Experts of a small language model.
Size: 9 layers, width 384, vocabulary 8192, 123M parameters.
Experts: 48 experts in each of 9 layers, a sigmoid router.
Training: a variant of Adam for the experts, 1804M tokens, 6882 steps.
Below are experts of layer 5 (counted from 0) of a mixture-of-experts language model. Rows are named router (the router's row for the expert), gate (a neuron's input weights, with its number), up (a neuron's input weights, with its number) and show model dimensions 96-191. Each number is 128 + 24 x the weight over its row's rms, rounded and kept within 0 to 255. Numbers have three digits each.
After each expert's rows: a language model's description of what the expert responds to. This comes from a sample of Wikipedia text that the model never trained on.

# expert 43
router:086104081141092162112150128103125123167161135131115113115137127106121131145102064102143174110126128123140155125163163113127110188100133133093127137188103147144132140122107169130138102167149113152105158090160174139149123139105155161115135108187129099136162132190108151114138092108097138108
gate0:122138124106113133084176147118110131133123147114108136137134144122148176149112096150167141147117159117122138135092090153149079144127160084121111149110078128151140154136150165142108123129147169135121152148164111125144164104146149140149141125073109177167094136098122123101156130145130116105
up0:138109147141101150169128113144122154149142089121132123109149102144127091093084111169153169123152086115165104122144105116146164099103113141145125151172117138092075141163146143135133113125145117128146113138140146120155112165095117097130114146115120159106118107093119124144090122099164132099
gate1:098136128162101132098123118081108091110161153129165151129145087133116126120097123126145126156134091093104121185108105148104146132094162117112132111159124104149136032109125143099149129102117081168102120135129133106132097158144156141083114150157150144122102125128110129139122131143131144152
up1:097076135154107143138094151099088117158115090132167153129140151112135142114131148143127078088116117151132156104132159185163163124114102196124117137120127120134115151136128172144078097116135138109121122135193141174099126105127097149122136144139140075142100125138146122128142116155116171093
Description: Countries and nationalities. Country names and endings of nationality adjectives, such as Pakistan, Croatia, Peruvian, Colombian, Philippine, Ottoman, national; also United States.

# expert 28
router:114138132080150116115124149144147111150146123163159130124127139112133143118108108162121131113133126125148133120125143138081097222107175107137128120206086104121157126119113143119143164181170149143129173088169137114104137115122136150124184107149156096161133075160143124146148144107109121122
gate0:125123120165129135102133089106093128139143143108096113175063121134158132122105047171158094140116168121102139117098107135157058142136165083126112128120134115191131117146155120132102117131132136147120163136156065128164171102115106142133158127098128182130131156103113123091112113144106085109
up0:134120129082118158150136086121127111141135110135109140126133104129121108127118095132157162091138106151118128127152091116147157104099111139153132159143095107142106137158132171123105135089133122128111126173150143138149123147110117105149123134092148142114079090087087134161111130104165103115
gate1:132160132142116162090137131108081140144152158130164137099142101150117113144106087179139129154107118160119121162100115127120142144134144115130112114159119118172138114122157148103147138121135109191150114164115077111105144141158133135097119126124113112120109120116132123095124137155132130133
up1:113110134140107127087109135109123161143103086178159151181133191121131127118162145130143118097138125149134144154127161145155113113120110178141113126134129154126126108157164131134073134124120157121132106123166129109110138115132118139074136113135131095123116165143130142112108137150130163154
Description: Scattered name fragments. Mixed word pieces inside proper names and titles in lists and track listings, e.g. am in Alamjeet, ation in Nationwide.

# expert 13
router:120121168149156140124126109131169108122149153154123137123077148122143137134167101151114115127115142130160155113123138149135102200131141112105080131108111084133139129101145151139138061141132117140179134121153137097145122131118141096147131133108142103150143097160112143153146164087106120127
gate2:093123140109155098106135143103171112124145095137112112105181144098135086103094083090198128154129153172139130120107121122091101152136113136141091102114123128122145110105142186137119119137154127188153164150144109130155081134158092149105156160121159148118115087136126118097118141097143066142
up2:138130115133172135141149130153165187136169115111150143160089118120169128119094126136158093145192164151114146169138125170124129131169093132151181096082091167159083113153140130144105119122117084140177078144141087130115106091106137132112133147092115140134177150117118170126148124110119108107
gate3:127124127131154117092141144125130153121111128092113150125090102112156113131164114119100140125134111096125112127093169155101104139129109132114115092096128077139058087113132108168128095141124133117167133140132121141139128116096111137146115129127068147124099150109079149133150145152118111131
up3:113124138158143110133137131156144101133062156131116140111152137102130128149107141180106157143098110094147121172150133118137136112134138124096175119117100127160090147137130149133151131110101125104129121111124128134100109158151103122123144139175132189163157119131074133112156101098148104103
Description: First-name pieces, capitals. Pieces of personal first names and single capital letters starting names or acronyms, such as Har-old, Har-ry, John, H in (HKTV).

# expert 22
router:071108115171144150141126109132130146173183147140092157120091162127165106153112098144123144115100136144159181108114133094127118209104151122097123189170079118132166144116127131115106129177149135115089139134134177111075099118108133126155149102131135068150110110162121141115118116098108138123
gate0:104122141118131147110166134109135147119135135119103108140094148139142166151107066151154135130131167134108149132114119140134073141149130101111099118133081101150152175130120103150088108138125153145116154160167096115129185122115093138130100122129109148159135150117156137100112091157124107102
up0:114158140116108145140099056120095126152152063101119118157143141094126081101124114145134153108116114118116124141174103130147159095089122135126117164149126115148091146124100166125118127090125121122143128159127151149155101155109117096121092156094130138107095114110102114161108137112149133133
gate1:107146117145129117104149151115110134102140134106136147122143119120092124134092097108117121153113118122114130158112117134145119134119126152146140112137149139175144110105074120103168151145122080172150121140108141105137094150130127140139114167142134122117127120129143125144113122160146137133
up1:126128133162083162114116139126081117135113072145137164111136141105133113119143122111124102082160127176152125110124188160168129117119094141158117128138152147130130132153169147138088135143119172146118103130171154166117096102139100173137122126126162128112147121123098152126078124139137154138
Description: Religious and cultural adjectives. Religion, nationality and period words and their suffixes, such as Anglican, Patriarch, Victorian, church, modern, plus New in place names.

# expert 39
router:076116078167143077116139121128137162155144162120141098153109163114084095178103102150117137147083136114142148139141122135134137203075122100136107152142110087155119181089098150128095113164141145158118170097154110114130109105112111118116151108092126096111098140118111132126128134138093127116
gate0:123144137122116138076141111117105147121125129105095087175130141166149134156090076126201148125135130145148128090107123157163096141114150090129093157128102114158102146134141150150139130134133134129124187171117107106162136125120135156189135154093127167157107116105108143132121135140116083096
up0:157116135097130138171152108105109125150131082152103132143131139125121123083126129159133144093111096118116104153152109116153150102122143132115141139145105107147106117152123142147127134104154108115163113138105168146145103139085124101126112098124151156091101076124129104129118131080176102147
gate1:094158134123122123114149139127123106129152146119116132105202156136125145147117116165077130140091152132134123179105101145095115131100123151111121107126133091164145087098140155113146117106112111172159122147103093090149116166135143135074118131154162123089101139129110085110143111148155135134
up1:109121152167112166112117107084116136188116117149150108140148178132104106120137150128123141092122122167099142127116134146149177129147136168134086163162136108099126150138155137160087136097155149127135113095178109129091128095157131124115128108132155123107112123133129139152111142100118147153
Description: Inner word fragments. Consonant-heavy pieces in the middle of words and names, such as r in Scunthorpe, l in Unsolved, uls in compulsive; often in league tables.

# expert 7
router:078127137110105114103137135104161122164162145106127094116111099123100140143119100137163134124134118146137143143135158134097125179111135134081113124123105155143137117106160154115155099153129097131107156118144116144164103139091126168140162144128161141126124099126137144100134137102093137155
gate0:160141145149150119115183101130107157120121159121142129174082120166139130156103092151155142111131119122136148119065107149153097158117120069116106136140088122162135136099141137152104119120142134127105188145151099112140137093115130144147112126087109149155087129131115160121111111127115118089
up0:120133139090137116191122116110113109128137096121113119109168160134145126129142128144172152109132100105140132134175097121164110098102126145143109147133148111136125132149126145168102138113137112098090122166103156129179102126062118109116111110078141139092114127097134090145102114088162099131
gate1:100124149103134112105132131135116131171123129133147118102145107139125152104110125133103123128122135128105104168100079144134151137122123154163138072132118133154113079141085152127131114092118121182123122132134085105111128128143174160101140177125155112139081109104110120112134129145122135146
up1:108082142169106131132096112141119146170134103164154143127126157110129151102120137157110122078132125146133130146154187151166136120135119156134106120136139136097065146120164130170099090085171124112118099149159140143094143142155085143110105125122133123132150092149143114137150123086129139147
Description: Games, series, finals. Nouns for games, series, finals, shows and crews in sports, racing and media text, such as Game 5, the Finals, Star Trek; also in before places.

# expert 40
router:133104130149128151113124147180158085125155157144166082126130107126109113140117120118135144129084110135173124178131128159149081219116121152095133103139104140092156121097098129120131118155142148146153122100149116106090118131108108157111138106103136128111117121130122171144122128097090126147
gate2:111154163137149126126098165102161122131142074133118101077155142178139116120120081092187129154128147164106094135138129117107127147129131145140081115098108126124121092100126154118095095137141114161142133155165116091156097141110118163092132113128132133121126093118087127158108152087136099159
up2:140140114102181130134163144125095159118131152144109126145073105134136106104116133130126104127121178175084117158139131154125113126196090138149128074085131167128131123165152099126081138145128098143151096128119093146104138109138120106132146105124116131125122193069122145111168123169148140107
gate3:145095138168139113119099137149076148131146121046127159157143138122131136134130123113116106165123126133145122111122200109116114135153106133118123090129119104122130105130111092133081107129102137114144127119134117171111128136106088121124107136102106130131167162120152150120117163160129113173
up3:107122121158104122122102167170146105153098126146134150128152098115121126109090145175089168129116093156176151141141150120123093108105120110118116107094108144172088138133154112142155141127071133123091104118124106120105121154128099104117132154166116169127120107130094087138164118153125105113
Description: Song title words. Pieces of song, album and film titles after apostrophes or quotes, like m in I'm, s in What's.

# expert 47
router:093132086157143135131129131140186157123136176162169128123118128089141136164114109079155123115102131108137203117144122086163116184090123153144096110141063120112133108115156136106139111126140103136097149121171124125120162108105158138164151108152172082151119099144125112146130171106129134125
gate2:104132149093124108084164131057115139097139102118088119107171124104124113120115077084162102132149156131122128107135110118097116154084132142121107102125138119127158131085142119117117157167125136175114142155139108156144095133135096127097122129132114089131144119073112122158108104093141113154
up2:132116086110146138126160159128107168137100164102127132161100091111160142115102135146110090153121161141117094132133122140083119127189130119127131066079128171118107119146098105114065112155126095139170144108117130109109133120130174137101153166125152150169150188110137146134193157116121098128
gate3:160124118129134141092144133136124143115114104074073123103097133123105157138130134119169124159116117076146128136138142151112140127130096088116149092096125089131096105116135146147105114155087118123157119187134107119158164120090120139130088156109119132129127124119115157125149114138146142113
up3:122113126138100124096140129181176126138080171116149133170145112081117120126110104182113135109156085126165131120107123135126140117159110136102135098132109183148127117121132132156152115080101113094084140107150102145121104157132144077130128159157139163166121095135109125151178104147132129118
Description: Personal surnames. Surnames and surname pieces after first names in sports tables, credits and rosters, such as Williams, Kumar, McG, Pallett; also separators after names.

# expert 5
router:097126082163146103144153127154146139136118139132169106175132137132125119157133111107130164138113126151108135131142114092118079221112157099117125156106116149118123128095156146105164113132161143126127172077174111111128120131134137107116140091148123114115146149157095185153133143121073157124
gate0:149123119103144119101161121116112145165118164116100116160091137125154151143085067175139130130140125146118167128120102178129074153135138108094108151126106092175129151137112153139101103134157095157120170160164118113139161122148148136193166160109126174159111098119111157136146111143089094161
up0:121107133112119179154121126125128110129127082125096148096152130146105121092116127159148115123125102075140107143166122098163119098107115130159137159148143125120084133138156153124109139110151133135158102145130158129151064138087104117097071114110137123128137139113138102139129126090168135119
gate1:090163134144097140101144103119077148104129181153145135117142113154127156159111128144140125146141157115133089184157146153111144138115127121135113079148104137190132083124134130120127121132139104164142135144120104083131124128134139134076155144139133124100117116122093124111121103194154117147
up1:128094162140058162135122114117113144169153110149131126099138217115131133108140103123132105077077125145085144115108188159152099123108097177154122116126138138087138149131125154142111123138150170148101115105148125137055123128154108173117113132171154124123148140166136113146131116102127178117
Description: Opening parenthesis, slash. Opening parentheses and slashes before numbers, ages, countries or abbreviations in infoboxes and tables, such as Born (age 32), 401 / (63).

# expert 42
router:112114116166180137091146128146150177115129165177121112164116117115081127174101107166142120165123199130173156133146152132118149224095144131083089165143123157142137170116152131072126115153163106103124162127155151119129147080089127121140154150115167122105136122136109177137145127157113143116
gate0:129133122135128116104175124119112115143108129136116130156095138135147139113082064158183131136120113132149118124117074179129058153158145073093080122128078139147129153138128156131083127141146112152142178163124112102148143117108114123160130138089093179159119124106150164113134098138120091115
up0:154128152108129143130119111138094122137145083088110090119127135118122085075124101149134185121123110108096119153145102103161131109101129122132147146144121083129068140148126159122116127112131116123113097150118141157156103132104124120118110123068143161081112131108101111189101111121175117161
gate1:088148160138144198117121117111113107089141181140135104140146094135124126139092087111129117143122118098130093159142125149116136141114123151125117120136144132148153099095116165120145091124142103154106152127102124110105121142110126118081136150139147126120125112151139113082118128150140139087
up1:130142135173083134167134119126107143164092122152142136141150170131127138125136130151110111057103151144101160156123195166155159136098133158161148140163136139115120108138155160153073132135121153147111110124147110117062155115146103144123118117138152163132135136168095131180114138111133165125
Description: Place and institution nouns. Heads of institutional or administrative names and infobox labels, such as County, University, Stadium, Unitary authority, Location.

# expert 25
router:109091106165116079104127145103176133157159155124134111166099112099100100113134101143127191105088151161177133153127104147158095244089112092111121135132073086093143137127086140106131126152149111145154158125145120091117144113119151127120114108112157138115142069170100176101079109108117128149
gate0:149150130136136144055146129107101117172135124123117110146088133100122168111077077168156095140109123121116149090100113154130067145142121050093084126152113106196090137131096113111117125121117133112121132143121116085187135071100086163134146159109096174126126146137123152119135107163122135103
up0:117131122131155143142114078128105141112122078141137146069178143132090141093137099159151118111162139127165103145121100098178112099114140151135117149139133087173110103165140161138098131081163170145098142154139138111154097169117150127112094103084144143117114078112134147150123105079178122162
gate1:106168113161098128094136139086107122127143168138157163101135097109087146117115081170109154119120111123115138123121108156139123140137148121092091095155095120145132093083149119088168098132132092195157136101107085127123148145126169132101122158158111123117112110119141096110123122142121139104
up1:092121143186108152130109119125132147181127112138119135152121208130130102126140116150126099108125132116107133155130163175174097123133131149168140129125142138078101109135141154091102100126152136130137122122144146137060156100149104173095124113113145107122115162121156159106127140123128108105
Description: Mid-name syllables, sports tables. Inner syllables of foreign names and rare words such as Pra-b-hu, Dr-ee-tz, sp-ora-dic, plus scores and cells in sports tables.

# expert 29
router:122119106099149111151128110164147139142103130152144076110135144094153107159102126130162150124115139148161209147160130132099077193108108141094151090144081157117160108088136152098118112183142136099133147135146123131141149131117142150136124118125151119124078120157126148155105138128130129144
gate2:096147121153152084088136147075120144091105078101096122098154153138130111073121070100184138178131130170112118102118116134124090151136124094145092124096128150124150138119170134134096157133148122175104139127164103135137077172146105131150159123109129128116119107120062152101118153103118131163
up2:128127110114189168147142146127118157119142140119136158154120095112148117117085097115132076160135167127098104163124109146116139120146131123154135101087128152140138142190083130123109114162126076159150122124113090124121149065120132131132163154132119146131156121098133144120173148093121135107
gate3:149130121135116115107140134123104143076132107106132143134151134154173148149115095117106134158134136092163111099113148160092132139125099132135151093126131115124130115113135120135103088157100119091135117156117100166118152114092092111106100152134084142125126127096140128126157134119129111134
up3:105096116127095140123138144162145144122068170150112119121138122143126135108103084180121175116131093102145115133106167136162107113162141134112133090130141172171107118106177144111156122127097112115101110095118128136113136143154115107143113141133133150173146093132087122122130144138130136111
Description: Word-ending suffixes. Final pieces completing a common word, especially plural s, es, ion, ss, as in co-ats, discuss-ion, control-s.

# expert 8
router:125101127119154168126133170113124153122141141143141100136126102132109126149132140166131100144128093189122182115139113102116093232068114105148127124131089119123156146105162164126125131121155068159084097105161131111099135146100119158128151143130173126136115137138110160147132149107124144142
gate0:135106102117114132106170099105125175145116172130110101109112112142126117118118127150169135146130138123127150171090117174163077139126149070145115147161107122164126137158135128111105126104159141145089155175171097108163157093140115147156114139115128169153093123140126140101126114140116106111
up0:126102158105113136188125083129092132136141099101076101117167150147152089136122103143189116117115078120151120161141112108122135107108103140132102160173133101129084150143119160138117144092140113119091161141118168133156110119088122136122124107101146159118127119111135138157068114110153132136
gate1:107140138113133125101122111123104138137168157123130106132163104119123150126108107102091136161106149151122092183138131134075150146074155122124129084138126121170147075118119120118166116121119086168095143158148089135088148140104126137090124131130147119124106133099138172120140123139126117124
up1:124106158183083160120140119095103120142113108143093149136157158106149094111139119178155088042123132159125122124136175138145162119164103165129138151148132166112134098150153149104098074124137130116084141153152100143105082118154129155129132105136097117138115123122113137126119135123106158106
Description: Syllables in foreign names. Short consonant-vowel syllables inside non-English proper names, often South Asian or Spanish, like ha in Daksha, ho in Lahore, Jo.

# expert 20
router:083123106108155131175103171113138116151160158158126122145112130126146123136089105138131108135124132145137142167139160139133128197146124119128094129093102128125118160098153139081099142137101066114147129142148152105140109131105160146141145103159158074172150102179110117142161135099089149126
gate2:118149128117149069095135133108140122101157099102105112098148126160161109130132091120204112116161147155126157113146104125121072139135093161133086080117129116111114117114130150152181105142153135202128147132189137093173110145115127125117122110131172100092129089107090151149094128098116114127
up2:170107109147185159112189120134134170134119150133134137141103117134128130112100130110121114122150149165086125153127124160098100121160088156185139084058127155103133103169108128127108105150131103180145128117127120145111144118123145153117142113111130139129152158124108149130153148105127138108
gate3:138122147132127134095139137126152152105133110089092136147130132130142140149132138102137083145148125138157101129113141159083102137113141128146114057123100128125118069114103113161076086141096117086152150149139111169141092141074115120118058121135114162143121159138109127144131152147120126149
up3:127164121112109116117104150152159110133056146155102146146162115097120149134099122171129176092115106120137129156098120132149109113127131119092152094131142173156099108085124143104138142098112126077101125097118121141114120175146074104133082175131112189158122104167092100172152135132146122116
Description: Table pipes and separators. Pipes in tables, hyphens in transliterated names, paragraph breaks and digits in lists, results tables and numeric data.

# expert 37
router:095096121123091133115136138125158149159102151147154129101109096141130134153157106139121148115066171137125171138137141114136125201114132139130129080125121097098136157121144158089122112096149093123154122130170118118111103147094121124148129096137120100142086082152099153104120117142045152152
gate0:133137132134154170093149110136111125106112136112096116164098143134128155145092122150168116135133139125117144109131112133108057140117155054119109119129095134159143152122124112101093115128144172121127151145161081090191146075098128120155134140126090164156121116109170121131144123150131105102
up0:154122128099121135164132115128088094111115069123122120117138138132156097076145111152160139095089101118155115164147085104158153100096126141095118150121117083146060169146106169147112127102129097124093122156134160137183094142097112122115123150090154169091092107075146151164114116102178102145
gate1:083151127139105111134126108098094110132125131114122135096207104130122142141116102139117132132110151118127149184119136151132137139114142156108125104108126110134126108099151133107151145128111105178136122131144073097122125167173170140094146165131157166128115127137123098106158144136128132106
up1:119122163173081167176136103125102128162116095156162167105175162147149127091144113128108117073103166113124152090099162153149108121164111130092124136141123105120098130129138125142081152134152133111106098135142113125095117108145115155111168126141145111140135161154130130131150138105106177129
Description: Word-initial pieces, biology. Word-initial fragments like st, f, cl, rec, pro, plus and, often in protein and cell-biology terms such as rec-eptor, infl-ammatory.

# expert 14
router:092102090142123152153116120113157128124140153135140107114169169093137123180117122157149128099110139154122173145096151128114078191104096170140083165128099129144170144104163144076115109120135110140126142142166107155110164125089129107136117149120109133121125106149127125149155124124078141107
gate0:124136135143149145104161099119103131147125160092111082154122130113107175180118112143153136121085146162142133102135100132124073147100149069139093134122124114145141154133136141123102142121152129103130132165150113122146126098100128159173127129100105180107129124152091131107128160127125120102
up0:125088126100104136154129080143103118122116097097120106108140105110146115110156082185167125105125120154152114148149091130185130086071098129095154139160125128157127115150145180154109122109136127113105112156116136162166099137089138108106087144099156131086096087130119111118133129085194118148
gate1:096134130162105131100122121101104150138125136117136107130179111103106135116065079160126125165113127115132114163113090139097103138111084142109103111143125115165116113119119116104127147129097093169129155135125093118121131138130127124103117141149143074080153155106152107116119152157125113109
up1:152122148158098151132130135104061126147106087163139137096128159105138122125124087177141134080113124131114151147144175189160121127131117164160151130159143150110088134150123154135083122125140132100117129128159130129084122101161136153123137132121124101095129110139149128136117141122101154111
Description: Years in dates. Year numbers ending full dates or starting phrases, such as December 19, 2000, In 1926, the 1970s.

# expert 16
router:142117147137101129097146099108144156133095158133125100147101125132150120118096094161145152148137135133121179118127100145145125204145121104116107157145099135130179144129111138094121069165133108129116134167146132136130155103136158145143125098133165102138123129130088178096139145101055129133
gate0:120148158130140151122138153085102124128132126096109095149101140105129181125083090162187130134084131158151173103119112117128078154123154078123072123095101132175111129140129147127130103120114118116119145148151090123187142097114125145149156130123101138144134140127113160107141114143106101092
up0:129119134104117159167144105116136124140131087156105106109158117128157110105130105141121123098132098084123103143160090101165150097089112129123109154140129123115113134141170154178125169121149087121120111144104158130144117174082121086120103150085149156106108108097108079147104086094176109150
gate1:143121128135135108110145170088146157149134153136140124115143103113124104125099106163108116176141106141128121137088114134059090147083142124119117093084137129146156089090117133074140119128147100162118122157128103106121128123158146097091111137143142163124113131101105160144118129156106135105
up1:096112148162067157131097093105090103130146099136106164085176193138123124103125097129145099052109141128117140119123168153170132114157103170115133132153132122093138121143154129171082124124133155125120133115132123154093151137140115152121126119109175124119152111165171100092156103125144151134
Description: Closing quotes and nouns. Closing quotation marks and parentheses after titles or phrases, plus head nouns like war, station, storm, contract.

# expert 35
router:105152111133106105114125103128138121155165184172128125105132150145085148131145128132156112135122151131150155151174137137101143204127135121118114078140078125115143141088137167090096087130120091169139163154126110105127104119087170120107147136128131120159133130145112146126157114083107112157
gate2:130173165125130089093128139094121139087147129097106128109150126134139125132157070108231123147120142181093105122129123100113097150154122139116095115106111113120134108103118149124106109145116130191100128132165105146170099127150111134142130109104170114132148107098113126109072157110133108145
up2:127143120125157159111179184140084188101128123128110142179104102121160161089112150144109119140148174128096109176114099156082104130156128123118155088094111177118130104170129079133094116135134105143113120109146086143143124146135150102127182148131110118141142151086109163126132150137123123137
gate3:160133137139119128157099147123108104133130139070105166128148147143171174129165118111125158130153123115162143105103180135062129133121130133116147064126122081108117089107125110153102080154100123117115137159153117115110110160055087141108112116109104139132114127109107170124125157104116129162
up3:086124122131116096128137150146149107134071177120124114132163128114111159088108127184088160119118101130151150157100139141148111112163101112094130114113100175146112135129125130135167099111102117110104125083143095136093117143162120115137123164133113181168086120160106078142164139140125144144
Description: Sports scores and results. Score digits after dashes and words in sports results, club career lists and match reports, such as 3–2, 2–2, goals, loan, matches.

# expert 21
router:120087138128118113188117151144163119155139154115163120082166101147095120124094102152147160088076087163128151167162152114129116179089165128136127156138096121120149156122135158099133062141124090142130150143177165128092112135121162143124142137184176122171128105126123146162159125123077156137
gate2:107151133140134118132148137093146117144140134161118139135146137133146104095119101083173088158145148144086110128142094094110113151138134138148105095149113112123117138109128126120138131115116124154096149130176120121158113118144092171099141140148149114114150101085120175110078162114119094126
up2:137147126125148111102090164140103166105126121124119134162121140128144113101119157146109131145147152183108110150150121150081138105179095145165116107048100159116120109143099131134119126149116074125124120095088067136081160112094150103140106144127121150173138152094120137154184130101133129106
gate3:123090111145122138074111114141130126094096127110105161145146144138144131130145109130127043136168129114151095099126130151073127123154120128116140111122140101107069107115118094138094083153098127096133145158153147156145102117125086130140102121130128140111098125114132115119143142120134113143
up3:123114105132105091131107149139175123122117131131120098145147136122128151118104106152102147159146107084137151160141147162114131115123115130128108119106131172144101113122139131137167144092122110117131109108139111143129134185139091108137135137136120148146157098124077120143120135135129128119
Description: Copula and linking verbs. The verbs was, is, were, are, be, been, became, and that after a subject or as, e.g. Balke was ordained.

# expert 3
router:120097099163138109121112125111132105120110175136165089078099150115128122092111126154102137121113131145158135136148103111114130187123145136099114129156108158144125110096110129065132112157131117160132157089119108091123127112095164178136130127111109125139141082154121113132112151108098136109
gate0:139153106132130111086197097137085131106132178136106092150127155150143136141124104152149124114129167124110116117132128149143100146119143073119101135143131132160125125137139143087059115153154146106109125154125091115177145075082107133125157148092093165160113135098100141098153128138101092103
up0:150122115102129113146131101145103118127166085136126140097151120119146105096124131127120132098106101087145114150115090111162127105103127105132107140157099088143095132107115162136078155104116118129175126133111173132148142167084127119086086129043155139092084066102133121152117109122176085166
gate1:097140102130117101104139146087114113141130143139148124103143128100112152139097109126093160151137126132115134167087105113082123139082125164116133068130128131176105067113104107100158137138116087207152146131127092103125124163116154161105143159112169127089120122099121108119134115166130127137
up1:131120161140137162128147146108086147160114079167131131141137164128150106122147129140158066112105135165107132156140164166147111116100125159129146164177141110124094130148143156147091106134130133132098116150143118127128138100110110140125143127133145147155150129163109153119108136108128141119
Description: Plot verbs, table separators. Intention and action verbs in plot summaries after he, she or to, such as wanted, refused, tried; also pipes and semicolons in name lists and tables.

# expert 45
router:128082071181119098168117136138158142159167166156177103100113168106102137156123119105178143116146119132130143117130123101118122180098143156098104113106108171161154100088147111107158112121137135140110134115180148105078120128074123117112113163150149081125131107150087140142119112093069133154
gate2:107145138113164090103139146103116132112133084119097140073161136128098121122143060108179106152148140158133119106160085099104110152140126119151065090142110115138136112062143155120145119142148127180098138165177128128178086129118125159084135148125143124133134112119114115102116147084141097162
up2:147136126131158160105144145137077164153123141141153134121114102126146151092126151137143066139150166139100130135174113145107107124171124123146145084069105150123121150157108088136125106170136100135161103100131111182085123124138142116136142143122092143178127126084112151147126155127137107117
gate3:119141116159114113142130119172140146108133121080113175101137118136144150115156145149143087141138147090108095138122154148115126132130114135114119106102121142094115099113138122153125095149097134145151145138138114131123114143091109090122117149115104114138102143114134149133150131113138123128
up3:080131094164087080092096139156126142129089164135117140121132117124122137117106095175105153126140089109138148138144144145186108115131117140078171103120107162137139111114119131142187139117093117138091120101109118130123098164120091112137134136138128154140128091161091123158147127126113095145
Description: List commas, years. Commas separating names in lists, e.g. Moro, Segni, plus year and date numbers such as 18 in 1829 and October 3.

# expert 11
router:100101109137163170136156117144149132149154131126121087159120112096123115162104111170113115138154129186154168127141138144119111188110139103103107169161080141165143139095134159129104092130141113129156169139160107114131125113114120160175167108116132134148094127122102165143129148134146122109
gate0:132126091116137108069166118101100137155082129121123104146106131139124147101085097088179129132123132107147145115098097119096082151140135095112086110144119110173144143109144126123123118118113119089107142158143094088183128073104120097148132135088132172122125139100099119133114111135106112077
up0:144166126129105126197124130142116095134132057123108105161158142109114115095118103155161143123117093082127139133161111107165138098112121109150113141124131114114091156138083160121115120108119119114111117155112149100145085144064112077102094136099135162114112095114132124177130114108176105145
gate1:108149110138124114124131133117110156099158155130132132136151124180103126160108079130142123149076123132130137175101148145117129136100107122123128103153127082155180101090135134101127121122118108170130130126136090102143134128113141141109141143139163166071102131101130113160117168161141146147
up1:124128170178094171169126107107080124166136081154143138113131150117135050109148159124114090055127132129098150122104144190133125118167106153149122162153113142130112110165123139134077119128162142133097127129137119157078134144143120146109112131159108125146122113143144148094168100103137136088
Description: Title and name words. Capitalized content words inside titles of works, awards and institutions, such as Kid, Heart, Blood, Sciences, Affairs; also commas and colons in credit lists.

# expert 1
router:127094087145129105147132144135137131174146158133136114125117127124145116160157075165137132100098154155170159135132143074137115190083159131129135133141100132146171150113130136125140099107134103146099121138160140143155095125075137139128147172134132104158116105132122164146126124073113109145
gate2:120133132153106073133138130073162105142120072125125161082170133118123128138142078083153123133173112146114148164122114064120085154148110120129116128122151130119149122068117140105120120135160091182120156139158158122171062133108111133081138130145119106134143094116107140114115139078125126167
up2:127120111155158142105139141156144173127151124139115145164096135129140141112088133129116116134150142176114173157129140146117077132174119150143139106063116133128135119144094085153094133132132100147168121091117109088111181104102129153124179110113119138101139147110100129133100150130124130139
gate3:141125169130142139153110136124136157109160094088140133149146125125134157124115133096133081139125153126172146109119153153085149135145096117150135099135106147113107091129100143136112075147081108131143153140156121119131166070080108118152110152131097129141113134096152150138163184140123147116
up3:088130102126116108108127160164134113123085168139112125134127097085081150123083115141113142157151091128157133136130165163182118120123129130113137113072140179156103096160143116135148119118091129112086124109150123159123102150122106129127110152128105178158161114154075155159134116103123113143
Description: Nordic/Germanic name pieces. Word pieces inside Scandinavian, German and other foreign proper names and places, such as ä, ö, berg, von, Erik.

# expert 30
router:117138102116131110115112124158155084140124182163164068126087126097114117135151106125176136131127147150097140111151135089104107217108122144140121118126124150134137131105121114112144113103153123112099159113168115117139117139125137139100169101119143134134143093143109123092140158112106111113
gate0:132114137136154150090153104120103123141150168094084110142126116120123172102105085151185103140120138171149143096105159112110092139101116086109107152131140096186134145109157127118083112126133121100123171167127127070154137100126100160136132149088123179107144142109118156088140141163102092112
up0:174141150071110108153150089105143110134149072134112140124133136142127100106085107150133133099165093089126121163139069125164108099113140119121103148167093109114132129167110132182125145129148111131114107146139182151153129160089116120111105132103129165121123099110111108169092112109178126145
gate1:115111147116128112120124140127094129123160134122137123101157082117122132138108143139135153147139147145151116151124144152073131136118096123135114096143136121155127078104129151090153111119137113186140126171112123096092096149128130145118127121151150120119089120120164112099117122168145172107
up1:124123145128080164140125138143078145151138125145141156127129186127151105116131142138144091068142150173111174126163149173142135121078106154163124149127143150120082143158128172126100101103152173126141103153152122141093118107135113148104129115113164128126107158146136097160134123136132143120
Description: Participles and word endings. Past participles and verbs such as known, replaced, fell, used, plus inner pieces of words like Heyndrickx, Heavyweight, fueled.

# expert 24
router:063152100121137114167130105074140120157172145140134116123148132108136102107137084138136152106122134140172181120142159109131122186142142131121096192152115120116115119101134151123134096165146068146104171142160117141108145137109129153084142136099145091116105079125126156132156126108074146119
gate2:126172151075136091127111144100126093131127087116111155090183159140129134120135092102179117128158121212122140118121061105104125148155069149139087130136114149143119133108137134130147137134105107165134156151196080120150121149118123165112102145125130113166152079101098124112100145112100089130
up2:131127100156156153108160138150112132162121121118122109140083097122137121094108179142107079139119185097106130115151116155105111121183100124156133099087088154139114138170084079130064119126135105155142099105111091145108121097134127094137148117155107127109150129092082121103162156122135131121
gate3:106097121150138147121141125104132135127138116110087154123145107136137155143152103112131076121159128132134118146130166120114111137157110126112135062105150110153115084103125094125097113146134147154159157156163087134129084129100115111105097124109087148098127138119172107154118112143126108140
up3:117161121131113141146119145132121127143068138146101153119177096102135137119101114156137176119135093107122167140130151140152107109139147138109101093115136189178104108114167115146149121114105108108053103093109113134123098159144112105127136146139142143167153106142094100131170126140125122108
Description: List and clause connectors. Commas, and, semicolons, including, called and also that join list items or clauses, e.g. gates, called the Marriott Gate.

# expert 27
router:105115127120137123110129171133174110205180198180169090168126134079135114148124102135100159113153116143105151159142106088130130174145117145089125112152097070120152124113138111111124117156143100150136129124171133142129141145096149143142147145111124121138090072159122131171106154068057143151
gate2:092139149103118105095127127084126079112149081095091122100180111125151136129105096090181138114142144179098108081103111097102121136149100130132074105105118153117130137120113121150167146140125133152152163149144098149153094155111111140100116140116158101119129089123140121141118164081139110170
up2:114147083147153134112151148143090157143108133100161145188103099097145133091112119128098098113143136168107092174145126152126147121165102126144140101061118185143170101152083073119115101121125106156149122112122092141120137090112114132120171158116131130133152148103117153133136160124135119105
gate3:142137163140121145134112164108143111128152147100098166119148111130147140126138095129089099109148131135126118141097139138082123126135088138143149085069123095113085072146121126134121117140137121137149127159164116144103139135077123116138111164114108163139105138129151127145117158111118111137
up3:105113086152114096129110147128142141155100160159131150142144093110120120135120083184109128119134082149184143153148137167130139110130128142112137076103104160119098101128147115124156122096105119116072099126142131122099098144142122109117096152115120159150138124162079130125134113110130145147
Description: Quantifiers in technical text. Determiners and quantifiers in technical or mathematical explanations, such as each, any, different, either, every, certain; also commas before clauses.